config.yaml
d_expert: 64
init_std_router: 0.00604
vocab_size: 3773
lr: 0.00402
seq_len: 1024
dataset: "wikipedia_en"
Below are experts of layer 6 (counted from 0) of a mixture-of-experts language model. Rows are named router (the router's row for the expert), up (a neuron's input weights, with its number) and show model dimensions 128-255. Each number is 500 + 40 x the weight over its row's rms, rounded and kept within 0 to 999. Numbers have three digits each.
After each expert's rows: "gets" lists some tokens that make up at least twice as much of what it gets as of all text; "mostly gets" lists some tokens that are sent to it at least half of the time. This comes from a sample of Wikipedia text that the model never trained on. Tokens count by the router's weight.

# expert 49
router:557545495468566513409491524512469477501448501593501530547498522526544479508481473487462499449584447524481478481546528528500581531442491440456420588472513499511483451538505411502517531492550494464498474461454494424471463506476416512434544529477446623567552506515493448559483581429503467520474508417440496482531520433472536592509504502448505451491546476503506478546457464468461540511556
up0:479495521499533450461529542484520501464560461527554475435494473605411531519489480572543514465543488466555518458577417506497511475492471519456450511501518519461510490483576516473516478564542466477563492530476486523559478483509530512505448591466513546590491507475529479553587562458533532554442469465537540512520501398501536550431490583467514481450500530562551454496482455479465445489497
up1:540536536439507498499535483502544504518571515468475524455515427585483506491526510446525463520529564543509522481524522458550498467438449558460548570444499498445448518521495530568460414548412432425442530449543446528498496518453529546549517594521554549505449469512492464542496454502488598445455480535598550411496555456501551484514463509507499525564521472450440471576500489469514525528531
up2:502498520466573462466537568485544484521495532485448514433437545492433540518480500484549554539486467422494464455492554517487469474466531498472499467413485515413541541524484479560590440498520558473497473471532504536451502512476586447416427545487609423507500499571557488564454485490508488486507429554589508477516486510510515522509491473468452547459519530537467514590499583539564548520470
up3:430490526508466451539411492440558508435427535490501510456469485484491503512506523480534438502457455470566456515486514412512580514455523496445470494446501541473461488506534530563517407517552468481468474478521514538519516508514458538487486483567495525472546465507493558485559519508537406501540459510479509512529543500477468434481528490516459528511442457464452515425481476513455498525511
up4:465541459501549477465469578526591490528451487485564495508475474503474521508475477491532510505493552547494478541520513472392519514531453478501528472481489476439479509508587537448479473476467537539502520462462453482527546527512496429511479537463510543523526536479503454502555504489447515405468550467430464520598539492532502480553552597556465562446456417479506508524505615529504482476572
gets: "el", "s", "S", "it", "str", "os"
mostly gets: "Represent", "Jos", "El", "Occup", "Tom", "As"

# expert 85
router:451488447484543464495521488452559577514506524493562537591526502576521545457556472493506471492520473469488527545514459513452511483437468473555528518481528523451414478560495488536486526493475468457506479532486471431386491388510542484528507550558529539488468487504516500446483521496531479542504527442561448518505494445479443504508547530527514522473437496603517501561473515516497474503516
up0:467521470451530476496577495548509497437536523516554473429411424481518547465529512543522409446568459497547605515514452521471478501541491504508506535560541603480504461502518449487476466520493480578518558437470534485520541560539510475474518474537508529516545520507564497491517502491512461509451522471587458529507532460471502566526501551459500479565519465460531518485485483460495597447447
up1:498488490568521528521453549452481503533525470519389536503473496519522475531473482471527532436533525475498466534501488557486571476504511549490519574526503493491448499502467484494498504517501548462517508511456490563524530492546493515556483534607483441540497527499464436543505428523473518500517453446508499509529500497473508527444488566454419538506420450449468526457476419422513437497575
up2:518486415484528566540503496461527470506552470496541509495461437517518487516440527564527617492500508490538491546505494588521489492525484565499497478489494500590529551479434486549483527513518507494499459462516510569461423572467510625488560524546575513538526501530511529506565651495462452549515531578541520498530543486526492551453508440510468489454513465478478511600506538488471540562491
up3:485488509543552541498413492531513485558378546459480562464503485485482463486579554510494500486526495564531492550539432519510572462494477553499500466473601477489445501504487463618492508494507498513503473477421483537505566561432488592473521533508492447454504484535517517447442412444566491494471461518467562440521525491516538428495483463475529536499516505517463503448532463528437520462489
up4:477503456514512475469519516507478462526464515458532540444424519506480513456517531616465479502506572529479505513527527497485453515525546511588537531510469370476442563510526396520403486444511481561472516524492521539499532476436488548424505548488408473488429450488472465548475426467459429462530462462501486489522518482496436560516427517517490488449446507468470463489422502514467410455554
gets: "ov", "v", "l", "g", "av", "unn"
mostly gets: "Russi", "Steph", "ov", "ague", "Portug", "atal"

# expert 29
router:458516478504498464516529523478469518519479422492526541454409517485530455534522485548504477539474483447423530502471506520461446541519484502512511500500474524442455466521507536502571499465486432521501588495511481525462579521591470495495512512521458512497395450480476444448444517551521495541509515446522424568486497468478513443475496561460532489486438447481554436517468509509577547433376
up2:473500540534483490522505459415478543504522441476437477462519498492534465503478469523532496574508474480521495550454530585512500545377480541451447448538496490523499523513494485533536488489566542536480491459520473567481452485490486512451517565497443449562526511544493512475485522457444524464477466522570530513509441554523509491518501461475475526586570478538440489533578536534554577581474
up3:490533471529500502489470451489547485504504535496520509443434419495389547506514459513500488522472513459503524471538561434530457514529438456504504592503477581487508444480521494517515475484548497474512515559507440550497597480450526521514551478588483530468461560483479578475473488477507500510519486555485534446506459462553543437555507434535556491530434419546454470463485537552516473469532
up4:416551478602479430490494481503545517581485433496469454447532483396531548446499487583532496456475536540537507551448481532539508425481560493590498499490501426492481480480516579498493496555547550464521494464518588491532555521579450465560532494512525542435516520499554538497472472503483517527500566445447395479574511501511475466522426438496461543411519472511535546515492549463457423529537
up5:490476480518485532466475540457592470543498511469535453495468467460547564462488524540521455542497465544440465516456496540466396503547544515518550508486528431504462437439504476576454557563563513436523565481516392466522474461502565505456480510488556514492487512474515503539516486509439441475514509507511445526459548456512527474538569547548507481493491531482503465589437544494505515506449
up6:441498496481491502501477448532490525511487511473515474541453507525520491510499510531483432474542549445542523468449441497499490500482516530560522502448423566465523537420578529489554438489484524502497490469514545554478543502417539522509472563426527493490520546521506482477538488490456535537530503523455531505473572530508506511526550505532462528515469481374445523538548526548500538497410
gets: "-", "z", "and", "ati", "sh", "e"
mostly gets: "unic", "priv", "oph", "mi", "ograph", "thod"

# expert 11
router:477474558518541526478463489543494513492584449440540532496465510482543580449515543570484462492575482411472495517521508497500439531506588470529551572477540430517412481491547592517510560544439562515500456555515510513516538521536437491541504440477443518521481524501463487468514521483533504526466542492501568563520515517428595458508519485563523439482497489541543546383518604476549509579577
up0:482505512450559499434414497510523453417573482486456529498564494477525540441474429555491501522534558478500531492436448448523522479500514547491487477463488486482473491556502518486525476571470483556489466492499490445499509505440468469457486468531489553503471562530488413465470550466472552456530413536524454506453481453501490482502553534431492496534540529521490418494556480594550496532504
up1:526454526548488511546562563530493471473609475442463512486528484569524570518433487508526512583489452458509433489550508480438494460460523524483497515548495501495453505494524536560567490499501472526546510520525530496533526552551538512519447474505500504434564459541489445549430524423442531459506403466480488484501488449498501523500440536509432454523494455497513497548489508545515558510553
up2:574598521563470557562515499483436494524481498435528521477496453484465450468526550484523569481466522535596445471450518492474495486504494530463475506485581516436524549460570508490511501456600510550474512561579511533534491516493543522530494452453498481532516523536561491558480525546488512459522485540535534513530489562468536446558512498547519547517507401473518586497555430489477514470489
up3:530538582576440503508501510473554541481389554484453567534480471521483556546475433483514487454585501515520489551457411539506442513465521553459580513479539518548484518443453460520515469509541524465486518525477513537549492504563540506414566519530501452482521495505428555476543490453490486418559496463553524469471525489535490499479502459508497570489419468513472506521496511477509494476519
up4:497533492560495559512546580471529510554540520508456503451490541510523532499560479544439472480526547486437459458471554559489469510512492465544498495492501459504510517457545491431516438512491451489483518536396452464496547483532530486508522525399480467490465533479566567609505403578421575544526443474542465503536542519471512481480532502449478602406446533570544527419474540517465423541527
gets: "other ", "some ", "the ", "Other ", "these ", "those "
mostly gets: "other ", "some ", "several ", "many ", "these ", "both "

# expert 48
router:517451569495504521496467433492469514526570536474535493565526503466548463447511487567429439482574552567502519417503494535482463506554540428452534581439556457487459520491473535558552593564454503495554453491536527485535451463570496437497560461489443474510476531496462493514596550574538483548453545475496566524464532488510536438535546432547534434523546527517556543504503530583515455538546
up0:461435520486489403481502490480553508502489485595540523484499516526494565532554494491506489461420530455510610517515474477473538550574522568534508522525507467471431518509561512471555476466505535502533565503505508436493500551483496516510544477424462487522483562470477535534486601444533493599492537489568506492444572535619487532517444530486453551409533527440434503475501531530534494489564
up1:539464466507464493542477535469464545506519432443387589452485529517529466537516417486522526457541453543493461539489491479503611455458481568396497462462499546520490569518473547473527428464510521458518477496518468497490456492492422533559501547471517519483468531520469479473498455477420552495467502499610599499507509554489454488513451507465450536483504479456518467542556513429573527495480
up2:515506583487490593477484485432511428579536535497530507505518410496499501431415516488521547529518522510530449507550541528546567419538528516475506502540448509433596556517517533483479496473573517503473474544521510550492511524459523541466447516506466500605489430512538528507484574526540473523558475553495511469599490478536551451477567491544495512458548429548426526484456527509503518510519
up3:466491467502472467424509533527491527621432521492460532466460460481484529490544506516507443491565520536583478465514527456453389464565471511497522502542448556486464517534455455537456479449445480532515537449491512535527488574500428488450479473504493468479468504557483584575517495484442501576609500478512568472513462462500493463502453439529485492510472447512522435477439516535435555532530
up4:488517494492510492452513530503443458588517490493425543481495484477563526491456473544475515555574468447451517458474514512553551478476527504445546531437534525454461503453527508422505493581553415521537569491494530527517570503504480414505512533517490550482548475468500489500494459489389507415519530516460564489499592437521522602481523496486434546490441463529548482483455560547422448527518
gets: "all ", "some ", "many ", "two ", "both ", "most "
mostly gets: "two ", "three ", "such ", "many ", "several ", "same "

# expert 106
router:440532463481495527496589477492610534474458513510493493499470439538526560481518420487482461530528537497473428436473552514522483446440551488490455550420544443511491474534485472520462503477485499441496469470491485465528502508482396523482457498531492528506514457416480451569423454442523444479536541494565489499532523443476475473574561519430510501496422467538472504515432443497507431574481
up0:463478444482559476546482528452529469528484496479430402517531497530476540488528478509498507513580455472536562480486486515470482542529551511528421522502538499504494464584460461494622516545438445473446466528497558486506510526405510535509495520520532452562496502487553426535546487471486552486488475476537483497463512486559491498461528525464506499462461453550440521499551492500494436523531
up1:499520592515515553549477529516489544432562517490467460549476445500528526465537482496492559526497545574539438516465452489471545491374466608515524457492529467473510541492544510531475499541500503447544474446485523491483403521570539537543481535532422556533486547470520509547395528502446486495499415500544545501532462507506496483464477530452471552511528465552543504505534490492457472414527
up2:544541484420497453511465582433497506513480480480517538463495490468416458452553504502575514516445485493467489519555504468516532530455512499480512424475504497542541507562512468459480495495565541484447502525536516539508514510530503507472582487493519532544494511443512495492522538473505562466494449481494599544520475594445514487574509431447411485506556513472410523478590495599477466468490
up3:483477549444490475477539586498494505422401479491465514474455500500524584519567527514531499537451448517463470442507536450479516481473484531419494486433524513471507503516442447513475517524508514544504470487485492484518515474495482520499509515454461500550462510560507608503495469460438542428491493501464529512498525531500486544465534427493527578597458463483425469521525542545450468505447
up4:467460425520540520514455515483507522552542533480519565498500526500503502521459497534466551516471568544510486535514466548495481511500549525533479489532458496445498444481556508451466536492497489554536456517524436565508497519563521405489483542485537540458510463493497566524522458496404469453483549511456461522558618543452449527561476469504514581516548517468458484574550521506492400516573
gets: "le", "le ", "ary ", "or ", "est ", "al "
mostly gets: "ittee ", "tural ", "essor ", "eum ", "iddle ", "mary "

# expert 36
router:546494509557542500585490509515425505472449490561468500588493499469567552485523521448536459516541564422537487480526492504520487512459478501488529519534517435528490477468432573517488559541516511529440447511485559483455484511473430494504572523448501451451430501480536510508493501476477597445461534524481569441489491515447492491475486460561514442548547525432461530500549499526433474597526
up2:557503482475432461500479464517547476456492523455522451445469475513499498467448491530565532528475532508486406462522480547607492554468534432431515487509477508523474586496502564535487478483518554510438531507493560557481539546527496597449429509541536495571507534431525507497497567385467525499478460544463531485509432521541550544483502479556502526499522430527447481467527505530512495578521
up3:526476505477517492501498524456540554433446481452502537472528478514462442549541442470500466452473525554487553514494420526458433466497523600474460449493493477522475530449464495576442423481483400500458495487532490484499553492415482518479450481472455491416439519526589617495500517554514451579472472453463531520503575540529577563506518470565542564532502466533474529536495524539494458580454
up4:467513508501545510504449516525484457499482504499492469457510500458471556524450512501523516574527442515508451511474578533493445417499516505539529531562493455509427447592498528435505518558516488597511523540509538537491512471472506494620554522547478518465490400513542505535521485460434568462459458501513492502475582455536471464449505452489424513418518500537529454502539482486478441548507
up5:568544490536508489560460543494538502551522442432495518493411547505506546512506510548480501558503391562499466452490537468492435503534487486527498467575505514566502476551400494470512497468495497453544511495524458562474551484515528441465502504509504512455427577487531511537585519550482466460481537485445507541488520522492458558393543510523478451471448504509414459548435537538515463550556
up6:484517452609468479582494499408465535555498534524501510487529503449481549456541578554490537519404540488562480528546494463522434512434449525502575499576467502425527523535529544499591507434519554562501520467446518526492513539526534456469502509529490513485503488487484503540535525426498499427473539474486554463481447544565572453532491462486489518532511528488561455520502486618479501534472
gets: "the ", "Mar", "is ", "cor", "R", "mar"
mostly gets: "Gold", "Jus", "call", "Mer", "polic", "white "

# expert 89
router:544551490525448481504536520576496450449542466591546509490516536455485438522465505521513549509526445547466461551500529527500477531553550559474561533550403558478502486458521556505476463527471451472469462470484480464516495516561475532498558542440482491577400490487575500534498546558515520447542526517515457517470526566473532511447519458469493461533547532528483484591513570510504524481504
up0:430465549500540538455511443600407468503510475532481485472487477414559479482538505471530512423553487495574506437442453442492519521442489456540467511531543485513507490512559469555534447474442588572529480459440492507602538515405473446490485500520453539563492479447516507551490521496473495531542518505560456467487520447562495439495496544483490486505493550534516479492503529494540553556492
up1:438425475519502473549492519515530554594528497415460562550570524545542542479493531526498425492490428439567368532481481487470503481528505578469520437524506470465443600567485603525497516545514598504466519475490517484457487502521505509515488513526517513507498579494515524510493474485540540503472536498500465478511521492463514554502488502508392539572493496407453521445476502433537455472499
up2:485517444448459532546510474439539524464514472555522475430429467523588533530554499495510507541451558528532451600545435543565505470510541496492523476536508521529537584494521515508526515431545557475479507503478527489470510531453612459498461518527504533525543519533451465528423490457471480527477467526470558476480526514635517600483490547540526523495541506464528454557467514559492537529526
up3:471493531508585461562440454511555548613474541481489477479435474520533601452549469505567459531444500540513475534527523471470474533504543520518535532527497497525473482497452507572552463478495491497515494548445537572420504484444501504425467504505514426433444542466420513483463420547456484522502438480487490453521499444516554554468495490448510454460528462497486471458493511484442536472514
up4:509541545520454503454489554475529517540459462441588499448491448468492514532501561467499512523508515500464512500517477481584477547502496493572543508525438498459474432431556458467539538546495450620486443432503515539527535443521519535587500542542529494497494457452494497501440513483427499480519518526471504479481516503461482486439534494505435569476486562472567456565457482455492388530537
gets: "e", "r", "ec", "and", "an", "et"
mostly gets: "popul", "Ne", "Pet", "place", "ref", "Er"

# expert 37
router:493509468477505543459586486492511519527505496528571493505472512511547514464521501488477476426503552421608441502499530514490481472459497533558531610514476556474519481489501510463418456462462488469450425542513466508439539396487562411475424484502549531450402462527512473433484532472536447505507514449483393469546495482494537525518607540497529506512432475496508520475456505517476570461544
up2:547433483499566505538442530444508469518538518444550528451464570516524510431466524565555573534538531489495540522455512608425529569420505521449473464507453523503531473506461471464492455501533541481477481497495556575459528510505505511512470487495452427509527543525519453603528495477478461482506478558497478466533508540561551588524466497578490510500523444518528499489477540508453502529570
up3:480489518555598541496502531472548488468490509493461425549461413435550597522549475480443484511546504481547495506475551536475475507469510536528448485426503559438449485489457479460514533485577452469441528459551505513508502558515565499490510492535445465448477516478535492542520546451518433547538483605467548475519465530558534406519562485509552559412459487526501485457443501540488492516484
up4:424532436471472547503471569448486511541539476464526494538505504538587528536466488510482544558535464477499501549522385479488459463536502481590552515447536455496454533532535489520515504499527512574518469504468479536539535517520489513449464503510527505473465497502463508558496493424455474560569578523392511460550434473464523470513521491571458520506480464462517483492416525524516555506528
up5:521510526526503427567432573444424476577448467494521509524436522450440478471498515485528491558505521547535585479544572498429477531521508483486549534539516505487498486473514478534499440487569528503519537406475508484486451523497541471556468526541460563437514454536477412488424419503521484544513498435483506533379502478491556482531592485481534487583506492471548490515456583464536496445469
up6:444484465552488500538398489511486509541550465510528455508504527493473533592499471484473567487415504439449510516540465579478437425437451478551456481482452506506523527497529514479539488502485481556588500507455435507521506432544476484446638480531518449440454505552502479527483515518556611461476519512487512549421522471456517529495514447508533566457453505525458471517582509544471482489424
gets: "t", "it", "ad", "y", "g", "is"
mostly gets: "Ad", "Im", "Mont", "urch", "it", "itar"

# expert 69
router:481510489502478567562511492531477543483493499558483544513521486528511477515399445415475594437505488522486465515475529526528433526495541513503466562523476490469514504445452506559485503462460455478445561490475452474488538434486521494466462513531496510522547521513498593568527542519598510488540516468450461506537492536486524515531487500423484513468544476433486512453529540536424606448463
up0:474504486521506440457449521518529514447499458547523526470463477432515518506517517529520437546548533418579506425505449491428542467524512465546487537545461488469452442542515491540524549493523529477504521519513509466527478451489534561478566493515497507550546571476468476569487463440498476550439520522588489449479551493423449479476508573467524535486477489528453523494492437468466477541505
up1:482499521449521551490523539586573471558583487499426427519498478471565516532447547508485438472505479475500419528457500429501478524510446495471481510540537419492452509511499539497456461538487488455471566460511473521613467474486422558589523534515493558456494499501510463528513481478486482493489445457540502452526508485507518503519495522449468530547435434442519528468466500452529497468463
up2:537530502603482517510513501410490448482513424498524517457474520497589534461462514564534549504511530467428430607463509511482540510428539481516489519450510477480531505535511518464540490448529522507515476516540495524505490546508411546552425531427530517585575568511507518527516515474471519549543484538504563554505468444554442466513495533532505497512473505467461427481513454553564538522526
up3:535513510557519547488376501493479499503539549546468509548494438472570504473504559496461411468547526554561442487480500457523505528532460519525413530482434540539534480513459499493560397491489527475537439424530476529480492478541471530466500465480500488454471490499465602512491490475495490496543518559463539511471514526449474492527533478531497505438460567575528471449482475558501549493547
up4:456508485433489493481543537506474501549502561520520525420474435553481517469470477523487548555522466488459502530532543467485503460470517455443619488461514413469523457464543484499531525588490509541481539468461471496562542548547500482567465479531463571493478498555515454497467456475467533546495522446388472500496550513542483469470507456507417492403495555556473503551414549486478500414520
gets: "e", "ac", "1 ", "0 ", "eg", "ab"
mostly gets: "posi", "km", "charac", "prot", "osp", "Genus"

# expert 10
router:445470462492520549534555537513593520454515523543480490483419519495500430458473441523416447531553426511432494523479487506442552523465483406560481518500525453441477449593506490476515509492550436538529466499470515482495492474577517532434524587526456584506459449498482474468486495493476495525525499510540409584474540522476441492540510507447431487465501520582527477572502520537551494497375
up0:455520449434441543521571438491541502474482439557467519485455428492482519414510432462517514475542470406511574421490502512467481482522481441516426553527475491490504478572563494511603434483516505485490466499394511531529488473464503469468521503558485481520497531514531517530488442455492502568506445520479543536410431492479495525481536467508515545544468496459482484520412559497493486490548
up1:518466546539486538480395553477474474495504491491461580523503398504531499524542548406505505509468373462565474503469497575543480492433481549462509547468550446500487560512520569545527488462486528471483473479441473463503503563473498512497564550487519501585467495574523520535489431528504504481465460463590478499513507481517487497456513592446527486464455510506478534509439518509564445460463
up2:437461489500496464447461472485482514449505479547534493431466520390546456420502537527562514509467475503551486533439492511512534548510477505527453501482474495511555522449487507436482487506519569491579412472557420524486538541464546562493512475511525559592487497466539546555510576518482513487460506548528535478527537486492541528509516427582457457462566533503520495563539527461474542566436
up3:532587459493447518524527532512520479476484521491454476458500538490487604554519521550549446501576427476549496527555449474527543543463469525507538460529571527502406499544494532593485486493541521489452480565495472486461550517443490500449547526470502508477471476521455595489537510539517554453521474542443515500465457541533498516537504448527529497544491441491498475501539594565465550513536
up4:470547422478542501513486563472504497479493508442507546444449472547571533520481462523510518507509425520487570539530510486502531489463479459537555515520527550455480449478465530420486532569528442500512505443502493548548463445485486465476480496513563480474504437453472542479545497444398469545510528455475436477439525420512495504537538537534516502513441499531539488508555479503410427494561
gets: "d", "w", "b", "end", "st", "o "
mostly gets: "tish ", "ael ", "eth ", "ester ", "try ", "ness "

# expert 74
router:529528526518569473496556499425540535494491433495529546487504532465541563523470487528491449495488546437494521524521494516526593477472554492593597543450510531451506519570596459442524547441496487445493469516458556510498516464505512478486457507487444513478501450479457487543510491494554564546570535509423544538511557515473462554543503499544495532457481529533575554504487479472433468468489
up0:452472513466486445546471520466498482486505435538484518429462406468517517515516455513561441563532473486588474493550475517456543451470538526462500508544527494495521539534531561493502565558549513506493539430525522453493434537414502553457450539486522493504575492542486513550515490497419548590475519444550540415475502505524542480450457538501583513437547499561486530477494531490475449435476
up1:552479551523568515547470568442525527433515456443408524414536518500522523545471486483519509464565468459435472562493491485511582458448512492471503549493522447421505516511445495487505468545503543464393512494516499508596471438533462530562547515476449536546473458542498442486431545508431416559450486481542497453447466525499467516503469521500441603474476486503534530490601513531497461495549
up2:466598495517531486529539469481473476585469512472457496407520473506486558526447558577509568613398527479494488567543439539572554498507448505469457537460560465533563463495478492466509462536533554526515502543493469484492483545498454533516485429482502485511499445484591537549480466488588469461471440548533562491500500499526544490544491466556445561499622526555482545429429445512541528512461
up3:513495454531466464462493510501501506483408451546518505487484479573462526536535501502542487540510536513465528461416474443434584475424546535407547465462541487489432514503401503520444432427434533482395456534473526502442473535518484484521466476462531526479464460473534496515467504441500446540558418522503592495458467500528495501560514456574486526530524492491477501500530493430451518517506
up4:521555496518428449428475503471558519586545514469541508498509504586525528555448510485452559582456504473474441498490546502482506546536498530501486536461485444473517518470524474429442413510539476530573567466485467538465533502563499526577573528520507456566486482504526460509523484536460502523584543518455455446468566540454419513452601524525458588456450500492561533482466472539509473515519
gets: "ation ", "tion ", "ations ", "ment ", "s ", "es "
mostly gets: "ations ", "ation ", "House ", "ities ", "population ", "ism "

# expert 35
router:555455483533536469463487504388433550424602536469551548508477540448482544428520479563553522506567439458508553560536533506520457535447508421446532491443569533468486515464538499537521583487448587467521461540511478461532516528571464441512524517436451448494465534437460504559519551433547571561514528527492492456462571542494503485541520478564503503559507474522519534449489469522513496554499
up0:529454475452493393539527413510530429530543465543531569437461478493537500494513469541510529479466469514554506498494451517484537494523493579518482564551483504515471457480491519499496475510508553575570497505487507493472527487489441487493461525503517505532529515479508461563472474516449542559452489522507461492436542499527475506474477567494533468472545543528518568493432504505519490550584
up1:488500536573506521512499459497447451469489498483532539471568390481494596496466600468516506516508496539553472465502483537491473478399526535437547455533494471450484480514486600471471485603504506465526504516505537588521540486457432478475567481539479513560539442501605494536450519493412480430515501535475470498474484466562468427573525577521487524507454450526532457470438501448522439537456
up2:526501480518429495506502505507513530535536460359559472460485476547546500448563516466542592537510544505526510481516513514484521541470443462507503475477506518539486523546531497506527477479597493545482495504484451476490473539470484495523516451482536545529557520386457551523507490438457551452439444515516590501524454540454488534590508494519459500469585468553469516545495593515481491573498
up3:452565536481511489453468529481521499436398523486485474489561493507474521558543540491499476419593465552475551426547480480524476505398456541457544500545510492534517491451553519499529499458517457535476496473495546499503506531434473582439460527531482423539455542499438625528455562442538541457587533462506530508523495493510512539504520496491436478544426527503544550499530455507473516486471
up4:466500458471462529482549527445455553576541467473497502497465505524576509455459550485494520523544511479536483535500499461530476507482513469554542548449498494457501408577463548508551543554557495586538509518413502543500595536505496443551527466525499492504406526521469537535536430510432492440464578509470504506480507505542473513562519490452491512504499490493477471451467550542475472484568
gets: "the ", "The ", "his ", "this ", "their ", "This "
mostly gets: "the ", "The ", "their ", "this ", "This ", "his "

# expert 38
router:434544505511522444613540492529411490463439521466543545448445528474512456470456478497510502514502505478500488477443488502536575533492548526481576542512482549493524494499508491537509516444470504475456554430491448480492490512549554600471466477450452493539495410492519466498481511563550547489461552578496473471535544523511497469535482414520507481437566473466426486533492418483489463528543
up2:524500413517462458534582537457488449489563500512445513508493471433499500490489473500544536502510540478491550568403472511466535544500529500556532467489519532493557492548489542527459486490544535503475537486523529559491462567493556622518503462447512558478444502525527504583520497457506535509533479523610587545531469514510480499546543552522540475485464518541456459565481506580547442560461
up3:524500476495547530492473475509459523469491514545539486455563523480489475554486500525511431457539466437503514493548473496432481429467462519527435455549569402447513496469480466531466509496533466505469475538500479531458477556486464504564503442503490485461459525482425566570542419416510500532547416487493527543560478464482488495524512450480538478540471503569493453550538445557431515480458
up4:522561530473529515533531513508489580520543544507489519445470520507501530427479486575526499446499543497551536480538496567520532496459477509591534432487520488505412477517513506447490540498518525537493571551440494511465511521493521513521477535523507525471524443432411507516536484568463505503460497509491443530503523449606481479526516512467496514481478494587476407491461433511541521483504
up5:520475498493568474447475629422524513506511566414498563549482561474487503502500498524516492582459452504483506474481524477497405538452559543479508536511524465465458492498533428499558488462555519414520539519595493476513497437545552509497502585469523564465460479417426418508431518493502500460499481533510452508455474448557421543454526549480453579477560556521483478582535509454519481543481
up6:489451497472514477433498575532476520481443419474566512542506534548528552543564490501502503531500541484516516571544503575445455529473461461563521506575513497498432442539509517527521501486516556557549486485519476476511538491466533501534527440558513478484484505524511530489517517489613386469510418519488464514487463578534540499478523494538537560429566473535440496495576507568520414561554
gets: "ic", "anc", "om", "D", "C", "is"
mostly gets: "Ind", "Americ", "York ", "elevision ", "Zeal", "ics "

# expert 44
router:504490507551510549444496444488522468479515502546539500551501513533510558450553436550431458492525468514470484534491518548535450475465509380612552414546464486537503542508545455435537516456533439486454518506454532485519529462559490567516489593496505485513458530537601447472499409510493484529520443503545418511522514500451556455495557487472434501550537465500499443536490551541519433450491
up1:578551500544524520476450546520545544537545434482477584462551491527542511459484519390477581411477513518490491435516420488476519422450544481515511437449446422450503510539481542520462468554532512444515478479524510468482491452439477521535462523489505543519491523514483473533519427483466497455499465533520532482537494419501482511574462505446458478512516526526441521524479528425490456488532
up2:426447501568537517519485531463447479452512496423496439529478526488535529495545455514475533498558489463502428513422484500438502468491482517480467444450556505501538576523424551552577556473522540481487477555525535539509514555522463516414446474535463530610491459538525487536548579448505460547534530540533520557505448435511491546481522490561479536540538462513417491480525463509528548471483
up3:473474454547520449425505559450556456499517430506456509520494494483479566473484478461513527437525523538537476544454550429472500434521479482512511572461530509492521564489450549503448474508525562424432499512475410530493484550529524535438531459513474401448414485516413478495487481490423401535493499523471514440543490486481554438586529491514448560444523495483511532484481433557459496445440
up4:547468486531514474487533514485427559499525520562459522534448497511498520482440493550509500453505572515498525490506498514480482509559462394604502432523469553492519479502524539435496517531484444588526498500498504529513450487480508509566514518527539497512623571538518465412600534487470498471463513497593529529431462456514442586534564479412399484428489522570516503513463504480502473497526
up5:429571538509543481443437503553519575476493456447444489481528523469582502478476532500531458539524494501501488474480473483434445519545556477505511434507500395471526537502448527464504482470508520457504558452575492531528476508502565466393453470490402504568481518500524459539519568526416410518434440503503496552555468433480538553502480466449492542527464472534470557569497533489496449432500
gets: "n", "l", "r", "ur", "k", "ell"
mostly gets: "atr", "Ann", "Pre", "n", "fication", "rop"

# expert 116
router:526493501474506485486558435556525528527487509553509505499508510462522491460539486545455520445456515552541406493503588538494572449535500471482481539425573508589441547548471453539482481444496449484458487466423535590494504503437446488485545460497469462541572494449413469543450534389468533498535533447554458492578512503485497536442535484476520465540494489460492437473452483498527517502479
up0:494390430495485424450453547481480445468525497563502532422455428487513500482496457500592551454522515443588545459491434462523564492513474480484498578513482534516514474519545472529558487519520483477447482499519497475485488538520422527510507513483484493491547523534530490433413531519473451474446475391450512541404524497513461538540553496445513458513518563556514502501431499457534478483527
up1:492569501580524541514564521522543490482508542452492482454513502557521493558470533475473507478471503482514431503565440512507482472467459498496560472520447464479531466468490492531479431511473453497454539479519430454548490551456484494587529572430538398498445572563460474561469458473496552528528425474531518460546496519465475473496496501473446578521475492549440559514534444544498424511426
up2:525467471492501562527512471460466444493496494569469491414513501471486511423503528551550524514515558502431495498508469487496455511492566488499458568500544571564568539518496498542478405456574498475475438499478503564473565509460464495493457460465558547568467475473559502495507511443432436520505515554539555524494492462529533470544471487564413469502519510559492501565556543540545507607497
up3:490513537500569454474454481530482503563423469449439495452514501510481489532570548496538419476502452488592538514547489472420507507523494462495507503535512496500491467513487448516480495516502462500426435509536458480497564483535517506451471450537520529471461485478457479551502440434464510492495493474494510466497562476547534493515504490526504514449526478551461481477480457555481542489527
up4:498520469516512540480589478466480507543458606475546444513507501495512561515476462546515493515483473502498452538552485481503571472559555521514497460521500501555447482516519446558483505584491516577497478521493480536512468538521504526489460560475562545487451463486528523604506455549366477524445526485468493547497480486531490507544488570508486508483446484474539455506516552546493454463487
gets: "us", "v", "is", "ach", "amp", "ol"
mostly gets: "viron", "stitu", "ustr", "Pac", "Ir", "ecu"